Experts of a small language model.
Size: 14 layers, width 512, 81.9M parameters.
Experts: 512 GELU neurons an expert, 1 pick a token.
Training: a variant of Adam for the experts, 579M tokens, 4416 steps.
Below are experts of layer 4 (counted from 0) of a mixture-of-experts language model. Rows are named router (the router's row for the expert), down (a neuron's output weights, with its number) and show model dimensions 256-383. Each number is 128 + 32 x the weight over its row's rms, rounded and kept within 0 to 255. Numbers have three digits each.
Before each expert's rows: "raises" lists some tokens whose logits its average output raises strongly, later layers aside. This comes from a sample of Wikipedia text that the model never trained on.

# expert 6
raises: " LINEAR", " JPL", " Candidate"
router:123065112103100150110166205111076107149082148128080149103083051137072125075118137104085145149104118127126130145136116120099130045119124121110151149181164159133156166096116123166060175108081082168123125135112106099100076149119152092140162146117132080140118111118131122117172198133109169082117111162151131135095157156126146148125117114133136099085149129107164101081077136106123114104094
down0:151115137157183105083125144105082161093090159131145171107133164093158127135156111115132130165154101113139136118125118114145146146147171151129206145121131072103094150080164089112095117138091196187124142086113171117150079162107154122134094072139208051147125098111174162106183104113159115174166065149142178132076169134152107110122089140139131125107151167114112155100069125137188135125091
down1:198137103160178152129095154091164133156109101120113132138096088132107137093177107088099115186078106104076068135090107110153134137124130109090069178116152127079140086127150155155111155110138132084111171129177115091149139153155159122082043122103119117140133127058097170120078088113146122138168135178049076143111183099065115168105150142110146169116137130106132141123137110167124106119134
down2:093138190099126108143155133135145149101226066090107103152141176058085096128075103078147077100159094119098131136152131124071113156124133163112049091115078092149124153135131118167115140145132096096132153121174180127124175169127144136154101123193112113164131161209182126111123099052137102162118134135136143183106088119170153099106195122116118201199178130118106152107090085091118137062105
down3:104116090088148115166149140195089153123107133121087130137158147148149070071097100112109065096152102136200135093081120186140110059124098157104134144072159139118093074136107110126140088141086179121105118181176151104120173127116147159106106126161179149144122134178160145121051119132136168109141133174090111181137162147118123138070139140142123110199117135103137096083139170166170178060182
down4:128143126151167089039126153149153096163159117116116143149139112071094106119096065119101179146066129147094114127144138098149097103158140123095142175152174124160107151161140154162113130138107113103112075143114080182147154108100120128091091135086197127116089190184087117090111124167133117125152150136086081137117164070156136146147132090130129184134119122119103165131078126075082163112179
down5:066069143085171106072099118134175178119145105111123050214157115078140105157078092150107172128135169094065180132151125132171060141106164152131134154123126111105086146145085105174118137161129113168067086146200126066107147090110126181100134129133124113160083151172134168132142112154158090155114060164145105178087173067104120113170151100132116121130148124079094206110117112120052165103164
down6:141163142167137155081113129159158150088089121097145130062046145128117128080129186157141113137167145102106167114134178069062100154089084132072102131143231185135143101151141074107130126132115088063135148110128116100106140105150170098170108139108153108151130140113197091050137107111123168140126172123127069123087189093107115141142126155147124153133082126109165166166144151135205133144140
down7:123111155128129061115083115094138121172084163149134120168105160155110082137109126140162115116150176094078109136162133202136134135128181121135206089154162125113110065142181136147147127048094137129141156115118104191140156150163095116093090180153117142103106120157150096155098146056127124144112148116140151121137127105074133157130130079109136103127135134147090120090135151196121054125159
down8:106176147086133113111117130165188168085200094078074102168138121125069096133121132107126100139110130126139098162131133073101101155161112130084057116161142132165097153141133155158107127059107071116127122131198132137088172156115125177108084118147110106192154196143167172081108078104126093137112114173172159239094155152117138104117154108138120162149186132120118162159134114149119134121140
down9:109124113185138112155205120158181130129095157141109088161169113182101105144184132107171141115145117166133045172184185100114127130136099144071142150144122154122126134118088149089111161132089166137095139131172143126154092158129101108151141166177118142108104144180125112100120092133095087114102123220117155240045193087135132119115096150068197089198130117166117185125084139121191089161143
down10:174123155155164146148091171098145112101160086103147089231120123086126130105105123129117073133110101153142101142141108130149082151106105075113067180142167160182063097095126097140100149157195151105100138111156134128127106101154085105112156123166168106149085122119121156074099134086127134103128122162102180145139162131160080115145135139109108146099099099135176142149087137137136113110131
down11:225138096167130096132171193098073136169141112128124125090092140071132150114126156169066095135090162122086147103212071130165079131132103176100126071132101158133137111128132081116128150175146144138202170153113179127187104087076144082120079145158123114090101111102171059167095117180104168147129118139089070182116120115156122135148178147172125107128122139101098165127105087132086190085142
down12:106122148142143133137133223102118113166162144113112154093102136179102207138120116123114179091142115067123119173123101150129080128167076063109105113131119172133119154150101084097123147103110103182123134129030145125094105073077116149088157130132122137132147158089143193130109112092129084153118193127083136158153106174095102141151083129159159089107074135171127192154131149089136117088165
down13:163097130144152173087145145112210151114077137054136145103153117149076139076092061112066122137083147134160175136115114068110160087136062121132132185102181124104109148084104210084128174215128132069131147110140123132106122157128086135192105133113095127134052118180152134094168126141157105142150130108176106133136159085090161130112135151130152120091123096095136196151169088104196158119111
down14:098130117104172100146105165155127084122167120048072157164165157143050126082156087152172098138109161095069178155160092133123107130120121085106156111153148099091092100132143134165141173059153132140206150104163094079131094110139153173061088111109063163123038224202139029050081152151183129131102139177112115158090171133111103132143134134107120142148197127159127117138108100097139199079165
down15:060118143154152130122141131138148137073080118138123129150096122163118122145151127164072133063168149126092077099140121098079133197066157174135112103169142139109135066158114068151131094079073104107116157107126117159121091120106072183122155156119108148112110058075117140122148147160140205079092055127102102165109101125106130092124121129104142142142090201096117146139141119198111112120163
down16:111181174075132101175107127125139134137161111120080091098169156133075092107115035138146128143103181107142110115200146130105117105203127190098111158121148127128155099123160108169073167066107163135116125102152085112107148117090171136081061129106117093135077113146111099091133083115160120169129114136133175141099165092151102147131167100040089129142161136105101177127127099079139091128136
down17:190175143174166128101139133167157129146169077064122146197149165089134121125081113125107100146076114109085183135072102131126145111116045111104104178094119135143129148108149120173091138115165116119102110116164087103153117109149069122098078135134104088193164165135129146054088135065132142127148095181137176160142174140106098095108140134132118167108199102081139104105054164153136061110109
down18:161096109145194112103132138116121146118155088088139116128142036131075138115175131110139146074085105144113141152175096071193134168112169091083139138140171133126090106107164138111101118137106106114112147093110122211166081123101073145149158100118133163194116100113089123089165108133120116073085142158162137116136120140086097177190129145081130118090099079145087126134112152130117092184105
down19:129101153105117124152116148147204118146186101122156155181147113119113107162131127082143108135147123161064096099115066146094136146110125173088123159155161132085122167184137120179095117135103107083216139105213144113113133130084122143134102143151160166176110128174114166117144091079123079123148162183126169202138150103056122122136108089178123170154179111131144160117135097135123123089126
down20:110175140147130150140169100093163090144129118137122164111156115070125083141099106148126087110129105192048119060151124062122164154138132128118135200087146086143140137112113149139144114115075108119114141159179154063132170178148142117096101149161133117205182171116108160151146104094147101165096170148122188159063185104113106122177143143111084203115142068108066148104100070158143115118114
down21:124208095184078135119165160091093095188147154125134120151170188130148109171158087091122109142139127168138120123127073100104157182128094111137190155131086128148149109116160124075181142148131110110131137147104146130158106137164128132104108123147135140118067056144116078104164140120186134138148095132147129164064131112171129163100128082087139100128166145080094111119174160124182083088058
down22:199177095097087130107155206163074143185164104092136067170126122154165127153176134199129120152167159076128147137144209139112126090074126102167126141170127116154177114083160128129163169170138103153081104119192147135117166168152158134101140117144127125157155147119167145084098187120159059090140162117135094141167102146106118130075110152124158100104100147196138102170098133162109122074158
down23:164137128126105091127088137154134123181105136166200094137106140144122111152187122117132168136153208082115138174185197132153169174116112064105145083121091161105065150056118112149156111172095143143058142137116156070116132051061154138138129172153119106161115102107070098102134147127132151167120131150148107084078146166155184093158124134155097094139088120161110129094199145146150102104158
down24:166147076155135208141059170135083155116107095062107175156154142143099153128114135200151148173165154086109204158141110110122117126116106205027128093140161101125138139106051040121084143116121138167130184144106124096067096110131128171090085170141133117134126109153146148087174113109129147133124154149202200163127064100135113126116116109125095133173119122061087166102116105148115095078135
down25:128104184062122150134124119121107109127160122129138118158148107074043160112148135127120181109091105110152056093136134134090094089118103132111097109133079103090049084120085153179144114119110125166185105175139109187129103136140163104108156098100141137097080125162054092123159162155152191116133148135155168248064154106146136128092071139112128123103114146140098127095143134118121126165051
down26:150108080158144109152081143083075107159152146136148100134124157092095121069115168139147141111120124074131124111111142133130167090139082124158114146130083103210119173092155093157127077118154089087154073106164094082148118165140181117130131153150090103122139136085155099139138155195080141102196058120161127147168155152137135133144139153080114105126165127083108133102154127188102117138140
down27:140138077131141145052098100123143141084160098163107116158167148159086144066145086223132133070147166102132143090145080090121168169136043152104104114137187163134160135111120117146119158081194134121077146163136163131104178126118148163092127128087146097183161187163150183055120150199109117155070135164158161133113154170121160147148111135156115080064130117143123143192146108142169145059146
down28:087156209102111151138146109096142111087156072157126096201119093056090126094100046109130139115100113145104184097163131155134121171198114107074161178150137101143130125089157180137087154085091134133115106193179119149106084160132094095121074083165103184156140161142181127108132107056158113119118121165163143156125111136061122164153144124117130142120138162146126110080090090151089098135099
down29:171082112175119136135108119091174139108170163076146128078095122119109103168101079122129147121171134108099075111089036102125156124133126098096139224119147089091114153121137170123092206112150103098156126168162120113149089148112088116115107140122137145127129083157089137130129104128112166095105090155170120194134119124068111101138089106104118152082102121111155134141135123138153086098105
down30:121106137138089222119129061116158195120108130140157136147154129088113151111158090118114093147162145194151167156114141093110154144121176103190102106132137127120135157172085117151115164153057140140158163102051092154123125140144133125201162052149086150154061183057095167144153141125114143140162172143176149112096070059124153125133119134099081139041108149118144142156124135149098106153000
down31:161110086138100125187095188147110088132103162107118098183129132165112165134137119119150135112166095093181135109089111156142154126155126059144151197056129117107202113150218064193094103135150076151177155199175156077052107140126185194148073143128176138181130140057108152123147156108141156169163158158097094117125137098158075195151150194159122110155096151090150088126084142103160142110119
down32:140122176129137096203146170064159093090209130154133173148156151126084108103155124121135154104129119100152139115082105123095120127130087152109102116150108097085129130127124099149104172079105108094099118098185182158086130143146153163187072104212134157190108129182152170109059118055164133150153125122121126136095135187106122161141059070063156112148122100103138193118110125121161088093121
down33:156125142138121156168141144078152143096124137089121156115121156084093185111127070150102179100137142132125080107175131094126098177165146067150065115144124190115114144172064133102101131073081178131075096094178139145122109144141146087106116055098150166162118152181075132178113102120142095157117148154106138147091130141127130133226093105137107142120101101127145115111090146077095101085121
down34:092171108135126128181083195143138161187172145126172100136135159104133122050149109179109098112140098103087136152166150142118084156163164103160096166127118128108196147149138108135117130132097077121089078128168139226161157113099132149145126142219118143140185117101173197111165109107064147151094134122114173182105072102151116055098147090182110085150154120141152165115181115086143053147135

# expert 7
raises: " LINEAR", "sburg", " JPL", "eting"
router:142077118106092151110171221100097134142095134117097164100074053126068107068140132115097144121098111117126136160124106123076134062110113121108155151180167168118160148081117099163070157105072073173102134094094112100108083160124147089136150143118114074123123113130129115120170172129121179088118119166149120160096157145132145150126099121132145108071160123114179102083065169132102112116081
down0:155175164147141118093129122176115120128115144138075106120113107078178139108142146116100133112176082170188101139074127104093151134147070184174128116123130192161156097135137156114103176124104111153072144152110074100182142106117039139134146075165167110114138129119121130125080137152113144157096181096141079087115060159106125087151113142141080137103134082092110161096156068154083117131090
down1:176156098148097074119087116120071122087176186086151066129132142141141064124154138133116129093158159112084097155111169136140143105140096129080120034090150109181104095095143175113185116172106094111160095115135146164139135146150127124124081092155153110139125114130173062087108120145125130106123154127121137138126068117136220102131106126127101179122088110132134139096131206156131126158084
down2:056185179147169098163131127095180170112146159117130074138163119098151089149148099081150100145134110105102134101158170119168115121192146156163085066087113160116149180159148110141130107166162084067133102067102136129166186134137162130107097141198152141135102185137184173128100038094107110132179116167134143161128152108141124106115095085178111100166134149171122080160118136151106161150135
down3:193063141142118090112134102152134143154124123136165175096184161128095170104195136192104112119123094133098103177123137147071118156093142150078109141167221149173148080143151155122179126114095118141153147092130157148204099129123109138191125037110177146158141146160153100156132171123135147133066147109197124142082092102085171127171151125111228102118094125135169114138064088152157111137113
down4:157148039130114144178093147145098142190163198160129155065137164173174138088124168097145144111077116090180163133127132163183097094181090073127071091146147097165141113097093133107166122086194119110133120203116204164226133100117184072140144150095112099160232175064152104111127157184129135151111171112129170173145094124139073126060136180118129115150108072125088117155077117130115068115098
down5:110161120161117160167125091099141042132150107093090097054121128141129094134133152128143083100134134098149158141146157120176148163204091133144117164120104107124147100172176118158164172080116130080166146095184159113159115117119110104078076170145105117125122158161086095134127142071133102158080117129119096190161175089143130120140153101150062092150152137156163118109128160071141172143155
down6:106073163123125101150153115085125163139127108115061110157191099050144129155134144107069148147122156144118100103142180134173108146217139184157089100098126138139162085162145121117171151098067121170087120070164120105107096120114126171098067102177065177138066161099094116132101107118109117128099149171116110149130169178168132096150100157174153161087152177138154133129117116171118121040117
down7:140122108103049149118056138162174105116163145146043106082190151169096137133140132146153164081082090085115146200120135148124118133118160134181096156093194109219092110122084125119152083139120110111136160153086149179181126124115165099160147144155101108171102123110134185108163081108107141159138109130146067123115141155138149132098119156088170086093119094164080132119131127177136111128104
down8:119105147173111118201142157088102097077135114156152131093060119106149074083099178135091123152125134118163104114165133075146137158091079105099116174101143139132122129136129095157133125169222144138141139160062179062116134152087136109189139123184139071126180073140151118130117132144155143140113075136148150137042115123106090101161100129156112081113141178116077138135113157166157104111127
down9:128094132104141110168108102131171143140161116098140132073098162106083108089168112177146115137129145088106099066131147098186112156126209191112075143187113163150119085142100217120109138110114064163133094135137111133175100099079086092127025139114150115147106168115082157064072117121135147118108192077151162213156130096117105132081143142114130111104115157117141155123065151147093179116147
down10:100125160118079137158107143118121145131113145102120137085102047097126133205142129161140137115080193129186150113128106107163134228115119129067073128135119145086105089141150161105126129147136126124135168119116151131098111142101178168075092138096163159125172149137091123105153129144094164190173143109130082178190156098122182138107122105164114098072041124105085132182162122095126103107096
down11:112063066122123110161176097189126149168164124119173125167099173105079134136162144156152129075125141103104130123055127104093109128164178096110148114126158156082209064128156160092192148121158078111074195120101122145147053127113165094137162107117126093088078116091137142070134200118119104149161128147113108138117112066136106066199153093134175110071110160131204156145077127131188103098099
down12:121083097157135080091099164147125136115126145090158182096160116101104191127176111131162071194130167132107105125142124132175119109069125155125127086156055113139127114156130096191129097065155115166115106086150100113102105115077188103116113056152119143144101134126136080125129125067108107125115118185119138211136142118225145109162131077181126115140146093136164198181103122128149142071095
down13:088131137133136104129123159103172142081176085097106102167160117102123138166195080141143107149142145133118103144182123116104088149195102185111097155135107158114132138133120137134137094076129064135099119127223144102111163125186109108086106136172131167168087159211205148132085120046172127107128127174110143181093206111114160095122140053192114189147179116126095160091096089105087128084211
down14:091180132098146101125106108167101149140096135100148087130140068142138179101100081148088131119071081119134114118088080139133195117156163139131105113193182088151147196109108129167124183111131160108105090101066109102097146086132123151171061101178104113184094110151148064115097059109178107178157119201112094149129102151164158153107127192160085162122143219078160174122145136128091133103127
down15:193108103142138153115178075073094160149119146108131137044121106129084146121084146130114178089130126126110151135101145116101175176117156147129090127108156143119092118171139106163135155125171110099139100126171108118124171165079122194120107167128115118138112172129145190123150110106136126201192155132156103182151111158067034147088103175148125137062128112148156119072121119170094097160167
down16:054030084182125142121082133075183123177135172099087167126133120151146153161070165132159153142137155141117103141140110132135130103085125150135188118133104157152172098118166167140127155138138144076141111135177133142152132067123102106121115153143122099116093100157184102088108072120155138138137106051061141136203109085138119125083113106148148146145113091086114083111128141141124099124120
down17:144152167163076217099119105103180136130133172185116092125093104135116060163080113141138145161144105129114117073129133060162113133137114158131117118091110109170140133113140117128121105153134133114125137163098066120128127122124105141164091159169113106104082134148138086083167098094164060156106069150101177152126159096162183107105032145114162152124190075120109120089150091179093118129151
down18:157099156131140119154118111111108148110159147140147152150126123153120171106133129145098080102117120183115127120078102147105066070143088074166146090155125087106088140130068128105112161151087120136159109090099196164171170104153117181164174129135179093181152166070104135152108135125107106061116091138122147148110117135126214130145132126067218133116182128137107117135189087164138137092137
down19:103138123112132139111149108135153062094157119115087124105118143109130147122152159178163119062091170119085109123136155149153137188164149157197090100140066148089148110146105197163173120088128075122134098129144108170045101115191155144110099149120105112159127153186151135104102156072119118093057154162122165192167198084126118096132139112123122170139152087131106089133165189093139196116128
down20:191127114182136123126136138160059134145145124150115077107137132127113064063121163097110129107128153108129055157149111133111143111112076153140140103121135105160114098102222130113134171129148104114071090092102122144180165152131159142095106111137162140161110160164112089098104196072147130086139123127177152189107147173158198147163137145148104119102108077092130152129158149105103111123063
down21:149144100096101132166164142140083096138136111079093081043178147133152134170162131115137128105203166097153149132123148125128095093180095133108141125107113128110166122156204129165131090155168100179164108103202132120087149132099171088119080109129150167187125125170139086165149121060112106143104149158084120190120180072122108116100065115139054073115123127165092140132129147127078142120086
down22:153201111146140147205171166156138125153126174127155132120143082108124086145109130107094126067084169138052109135086163114136096113152111129126089076120148133179105130142104093097132137146147125125195117172137144105157137192086144128092183131121155186088091176096101139075075131085128144102078078142117155187128152134183088118131171164129092082115050144127132091151149151142090163126111
down23:106152104163132152136125132099156127120101127155149143132088157194093123105069137125107124108183132093106137127140080139067152140138114098088112127153131174116109161126116073064134117061130153114167126147106150182159159146152147180186152176137163131102128089105146118151097103144114140011140140116156162097087125131162101144131097148125188174203099104103108081130048162126130113118176
down24:180132075110093120112084168101133106149098131084086125129138135128129116120120073139144110146147128173116175191124125136101201093126114057130100142141120115081113129120139128232118204149064073161098125116131064108134140100155180106151122132138134119134121115110138083099120183177140133137152103082145171142182099165147165140160144134126174139043130135141074148131142119154169086135107
down25:146175175107146131138140124137131114143125158082117090148120095123131123114106193083158139114113127078103094142176154158105127121189123099100102118049129201218085161163137086164152099129109171122212102120120149139158089152072179139165107139169102082157086159126143191072115105152102114097114178120107166180170135079183145136107100193162120144109158083128127099132171101126164119067131
down26:145154146133174116155138108185124164163073137113127143122067170107062138148086084080090110147139088049078111097142172067157154186142136096081143167169172164130095101112124127175099156098142133111135125115093124148137108094147133177137096126156153090165137125049135122180096121112138095151105113122140148172166041139154196115146182144081071094075142112147138071086107066155086186159089
down27:135118124156177178100171090114124119134150150129213127064130128150115179156128171121152115079145149139129102086163104077078133133160109155159144153124206141083097166132057109148123191171102123108123170133074134100172213204053111129146116123149101127150155136166114096165106162158174186095109115131095180199124102100157085151115135100119110158166110153114088089133121121107160091123143
down28:115136165141169113119117101120150135078183099062061106141146121126117132127132105092153087137153146123124116097141140106154119143159116166137104087172109146163130174125130130156079151134141106137098064095134106105115129133167155124129120105218124090162140134140157151105110049081128096138123137143121200211137156124125097104151120123150125175161159115105113154151109137128139159101121
down29:087149096160106164102117144128140151193100104116161095128145065115090113135084113088104095096162157115130181137140110075143107182081054166151133147149084162127146131178128127140132099034116147133129129144099159102120136115129097128113147137170150074129171168095200118095110102178138196128133100107104121150082082168158140046139100107085145126169073140156174045139103170081147115116111
down30:124140142113115115114144174101088173126094147150098048114148071090120142109118145161155134128098133149086126164182190108118123089144104119106103124143163100180185126128137123156142068134165142070140176141134141129116156140127104083110083152129111135125068088186160160083145123104154104140154071183153136113054131124105148159158157122152083141155206158115175135132155080102066083100123
down31:095216158119125135114116161134150151080124104150059073097127177109141052087159065111040069094142148093099212177137122078167181106164122110111053084117143097166126104151142160157134137147125087090142162112159146165096159143116145123094111129101106143136145146171095149086108099135137155135143181096154146105112086063193131115097075121169086186117135167147157160187177171143120083139142
down32:126153119139158141118098172156133123087145101101059116147127081109153154133133153074184133138077170102104101112150086143186137104147172107122078116111159164134101132161089112142131134162135127104166077140109114075105093118130137108138099079142078103089081131148181151144162107092095147173150159163168104161192181082103151099124160130129149160084143112085134118096114074110110189139126
down33:065115136111126095101155116176167159137129144172109169131124136161113096084169110115142045156174133115154154095201118132139178135118077156126150145133162074080147179111126160170150141101126180031099090101125140089115057143131088120112146110095246152146076184075124147080150101143123148148165124115125173156166125137149083158129123131133124115098096139099107172163115124139173100145122
down34:086140121121172093091142140131110118080109128054061128149158115086134137161133085123176108116111144062119090099148149122145086143175099162154115112110102126104119165140110075100109154104147094113141112133181098115110176153156132089095126108176067130115122202129146122101116093122168111125156134181138193152129191107153142122144140090147132154192128163111152181155106131070139158086135

# expert 3
raises: " LINEAR", " Candidate", " whom", " Tower"
router:123101122109102145082161199101084072120104147117101174129089066161073115062147140089088129138134122133113110138150110119075131054118114125144143144194154169140140105085114091160078152111102076168119104071115106108089109175142125101141122156137153080115108116124114130112157164127083155110103095153146121103072134144123133139094121087156180085076165110096171099066071142113115109099099
down0:079111197130166127169129085091123104141116111102110093137175092102159155155081107104106128120148098117136118106149118140118120099193109114166105111139049134189084144113121109193083129119090084158045146175159119129111166130162189163102152112134105112136107182137066121167128097122108069132116142152139127170120161135127133100149154110137074164089191142109150123129103199168142181115127
down1:178112139102093136057111097142164123075150120193130104088157137136177178136150093126153161126123151095157116165108163157123151189135123145137083101124121165119139141181167084144168119121170128164158127152137143123081081092115146110156107061123117140130137075118138112169130108165140128119138128131112157137096066153157193109140121172134150123160090077127137120117145105128141055059171
down2:172142110112092167111138143133117145116125185182095128131100091129104097132165145089157170097127117095143138172127160144152163148136145077173142063109195115157108152131155113159102113170133073161185147145061121103093135158172115120124111151093155164118151105130139113103103072088132143053138121104179109128120199155123106138162065123120112108158130185037103106131088101166129114108098
down3:150055058170126148188115152143127107142128103125072132190124133092115132106189125059146097153132175105176173101123122089161125114086178085164179155107163141184110076079163148150126119147144198143117158151086135145129128129089097100152135104102131151134141135100058095161115069105109100103092103205095113143111134148071100074178118128141160105063159171125103109103108135108105156139074
down4:178146145119108104131093177108181117043154088169119130098113080078122125098113164088130133158118122060102185114106204127105164138178149121089190152163161141099171087115106099148145111127147090096166188133093082111127117172155130112138115168169169149113070062062057041130100100107130153100112110067128161084119107169144112061129149120135163118104114119124136142113135134128067132125086
down5:129184168128127138132114148124111087121136149159131130150121137194127137117134082183114165148152133113143112144116090159119130090111162082143218101100189091163122086157147120110101056173097139104115138064109167151125117154129116141119142123123144112161140156108163109156166139103123152108185178162105135168142121114119135105107135145096131110091096191183166133123146084140169135143089
down6:124112126085154099111145135162096193099116116180140165134133070060078166054129136121106084122133140138181089081117147113128127148177124141107108128169109137131106143098121146091084095112113143119118121167094090118125130109118076170116127122121130129114136135145147117061187138060145142123132155179074119122155170091066173162140182160123087161099094092070139131149064067144084133104168
down7:196148093146106107065096119166204121172128176118076174132107146151109151095115139134129177105122100150126134096106110125102180108081080120112147083111110164132110137084098125123116053152123172132146167099116179127126107153093137130124131107071140110139154107094084163103193090181147177093105130126154142195085097171112081151116101140104125072083079189121165128130195095138140111091122
down8:052077141112156142093092111129083133165148118126128161131125063077164159134095128175126104136112095150164123121175118155111128106096143103145099113076131175153095134133106138177130146091109099137141094143156164124142155163115156152127116112140131091168166119123077091108158118070136078169112169142077154160116126099090109171098156150166078160168129141080144178125143157155136141138109
down9:152138151053143134104147155087149112108149181138155156104192158120119123138122140182134152079117177145098104158126126162131141095081147115120155101132126068150171119147116081173084102131172140131177104106228101131148180112182171076131115083135085105130106097091098134114093116130142154106140193105125145194101119080130064090100060150170158142129065159101197124140120147137138116101143
down10:086108083100086131090155134171158093080183135150131124163153138114127133090114132145115141122153132129112183149139123122117137172101104133126133124152066236125161131136154101100117140121134148079127172142123089153081113154118151131155045188141134093104188127156144154115084133110116073126110152076090090149146115168104111106120145141120106139080092171146051104162150092100146093104179
down11:059095123066119051120152154149113095171150133084107090152168103107122139195122171130151149189134096136103116158162138157112132171176101150160168120113194159105146144162083098112148155098112055168152076119098121150115128115108108059073108136107135161156151148164148185078130111080093127204070139123169148186104139115151143053225145156120131173201174148133177182155144078125151173104139
down12:096158143121115081108127157087129165083127094069103175055131109127153104128112140142088171106138208051158130150102213241146123080121159159120061149089104136068128137085114079161158076076125135141111135105128113187122113103069092137110127117096170161162114164170139109186090133109127151075189145133116130155108155119088186105145117154097201134106122140081073131080102144099112125120139
down13:128157135102110115100107110150126136110083135140079131135086092135120176149102175103124151149124159093161106082113099141122131093145128120153141141146109137108091124133153130130172117058091107096137129154092193111140168161078138128118104091139184119126140153085083084129123121081132151127150122137103105160115137137136185198100155184150127125126124145200127175168037050138144137111174
down14:156126130109077126125143176142107134160138155190123064166096156122145166113101163171102124090110193135067153107118114142171116100133094173171143118074087154120169168153076125070100113117099111180113122167111123163131103094050118171175162101123116100134134153130145199071172075102056112181152136157104034099140130117158099138141122173048100151116181128170152124149102111145090155102194
down15:060105169104118076150150101152184145120162106123126146169091093112131058093080097128117146123165098147124130095177105110122102153145090138121120102149150134135110167126068075140125160091102098172097130209236146157150184145141127126104141102154131152140110216153138160073165130130151068146089129138126154137189176096130162161151095131132098141162115110111124159102124103133143142121139
down16:155124078157107079108114116197086103182173120127091193154153159113127119133108147145179172082102096130138115168112171135105131080098165076116071153128115152103134186145132143063119110069080093081043143133113162155176135121094137214155091098145081094103141139118173109163132096168154124173130085181081150154130168115071124094170130088160133163112131098122121112129141168104160105122142
down17:090100093136227088106111136142100125115118096106116215120114081085077118124105102074116181050122143124133092105106179060117159093141194092112058105137171134097138135150119119081109133165122136143108118158116122072100101139170127198123103149108079089097117160134041144098130062130170077104120125077102095128157156099128123125112118169115075203160125168111186129164150117176112126129158
down18:146088140078111125143175148093117089168062108150117109107167122102143170188115092134120106116148177093136223128136127123148124132110159156118126149079125183164150035121089093220094135164121176144107178066171130167191116105114168101137145173090103117122084150126137126122164137185101137149088165130119121157117116122163139068149078180179098183089134139136155113143083148123139124121067
down19:128168144158137185107131170125130122131102159115129147142150158069193113091191108155122185104129139132097178079117095134213157132173105137205091069103125148154180115088130108152053127134138108169146090097168054132104157154139096186132172175132143140149042136102104101137189090151101157138179117089161179134098135113185114107151072147168145158148129135096162104150102177109142145128143
down20:119094139137145149096089113067153208146177091129124145060109141178117141157159153167154152097133086114094116102115145114111117110156142157091151082158114112114122102152189078102193105120149127198126091084098072119142156139181122099141102131147178070155092169108085091134088123100148172167142100121129139092136140177086155098132064121169119093140161167110116107121145178123082123137131
down21:142062133125161083139123123101119121131123166098123139134176088090090126116136129110096159096117119125184182104160077147158167089139115072153137127092147088113109104144120124198159149145120083112191150104134110062144124130121106120188140143122131159137140156158082125088175124190191045140124168105098143123066114098074092134106118177169132134106177103176114158114109122097127087131131
down22:156097085125165090182099124164129081133135117154079151126154083080115089124132201131136126187157062158122137117111094133191153061133097114170141137148103124163075087175146127177065102109131090129175152177148159146111180132124122150151133076102106148075126171156109118165175150074150150130096158165111130160121121137130134110123105099155082156131135168139112145100092124122110109121079
down23:148124110081209144153068126124185163091170148050145171141118147122107140120165163148063148125101073148110137092108129114116162165184077145073095085135125184121129116136164114082126132097131147198072088168135132146121050129155103125199085101210159107138122091085119117154090106094112111070130109094192099185114094150078142152158108044128151175116111081104083096136122127177112139079170
down24:083114137093152078124148167125147201095133120156088159164110091121137131114184145092088090149136177141154133141110150119152141130071158120105146080133109193053142146152138175088135117114147149142101096146092114085155114096096134159147069112123141087082099141153080100095044101161172089190106134155122117137154095133055133149111128141070173126190099102192107141150200122152098106108113
down25:170119086091148096097126174085111152160132154120158147125084131144128169105132180133198099152104107087139115094128133121105144098144182080137156184060132115155108091133132104116133107060220122083182127166163053117131075137066125126144109148112099147149132104098098066134096134132160157110129148082121152161114116105101149193072161080152122148122071153122153126079111148149134071177153
down26:109094168131179093131157191142182185084119110182129182112095143169103114100155092143112190113068146144132120118092141164166127131126157107173144176133151171133156137139075127165141183112146151132089071146104112081153112084134093131077147102105138133145085113156142162100133074121112096135138096155123155150111090082128143130107091165125092143243127121109069155201070122110110103124180
down27:099118090054118138108123152112097145227123150119110120084116095163140162116110214109111115118135080148141115166181084124155099145163156142144175130177072153126157157057130125116164107093100101174060126144115124196102112110126121108136144136100139072140114190111136157161146112145158115087178110136169127133172145108102112134095160134097111110110135138142138110153115176144099154095162
down28:129119170109174098116124062131210135156156081106080168103190078093147083139146130127121163154174156163138140164173182075150102117130118089130068116084141107074099127148120102122162155136145115141101090119187127138102164122177124185077138109159103153120106157155117104094156082119121105117123101144095165166073174097148115133102136137167109197131120076072099135099147131181163118115164
down29:117141096120049105114092148104050115162128112087105174118166124186116042137114149124141137166108139073135093142122116118104110089176087186108110137140096146144169119158115161109096179154099119097149115097131133150122140073093128162115120162156129122160172119088147149165122147128058057165164110098158114139114042177053120149098146134103157117144120121136132124152117166144143080131144
down30:183126105127114058179197110153119131123110103129116147118076096120123157140152100133142139137130131197123107129114128101157084179084146109157105134146130155113161133141127159184128132156169135156143163139071185102080195104091093184176051087101107152139105084081131148122111146117108091141193121176116147137092103108194192049148132087149081103168103099139136102197139129101109157097163
down31:104090120131123122133081147154125146112159129141128153099100169109132122165136131124163152118135136177041160122118140075131166210168160143107135171137129154128103049098107130165100126077103145115149118078130188129152070141145123116159141137096106079065119102096155216012149160151132142102148168139190081170139119084087177140099209087162140181147086110133068128134173105158123147177098
down32:136128157125117117122061114149110095134106134130158191169119123117168129165132093090163111196134132150128042124116142105131150135133160104167103142096104115157178161124130132146130105104164161096201168122170175172132173125130157172096164102124087119150114074139159107112118156051137145125049113137174122175186107199134110105099111112092124092128102094078181138146151140146178109107090
down33:145096087100076099150155076143127141154058112132117121112143129101097180120128089142126116160106070160126108167177070052109160111124123116156146175123115171113079093105092110120116112075107140097121151156094161182138144085151203124109114057098118143143129123145094140064093162172165153116094141099156132136126079164104160172123138146167092152158173097164118097086110079179119076152127
down34:143036099127171091128103147104190118165129118134118139116161085108143122139142099082138083186117102114185080089145143128130103192141097130136113124112117134109052145166122164199070147117153093073142156171189100089147137179147139099161158117099117081176129122083105151138125139085137041161091102131125174155105168104083133179155158110102131155131136135075124132116142111156109131084100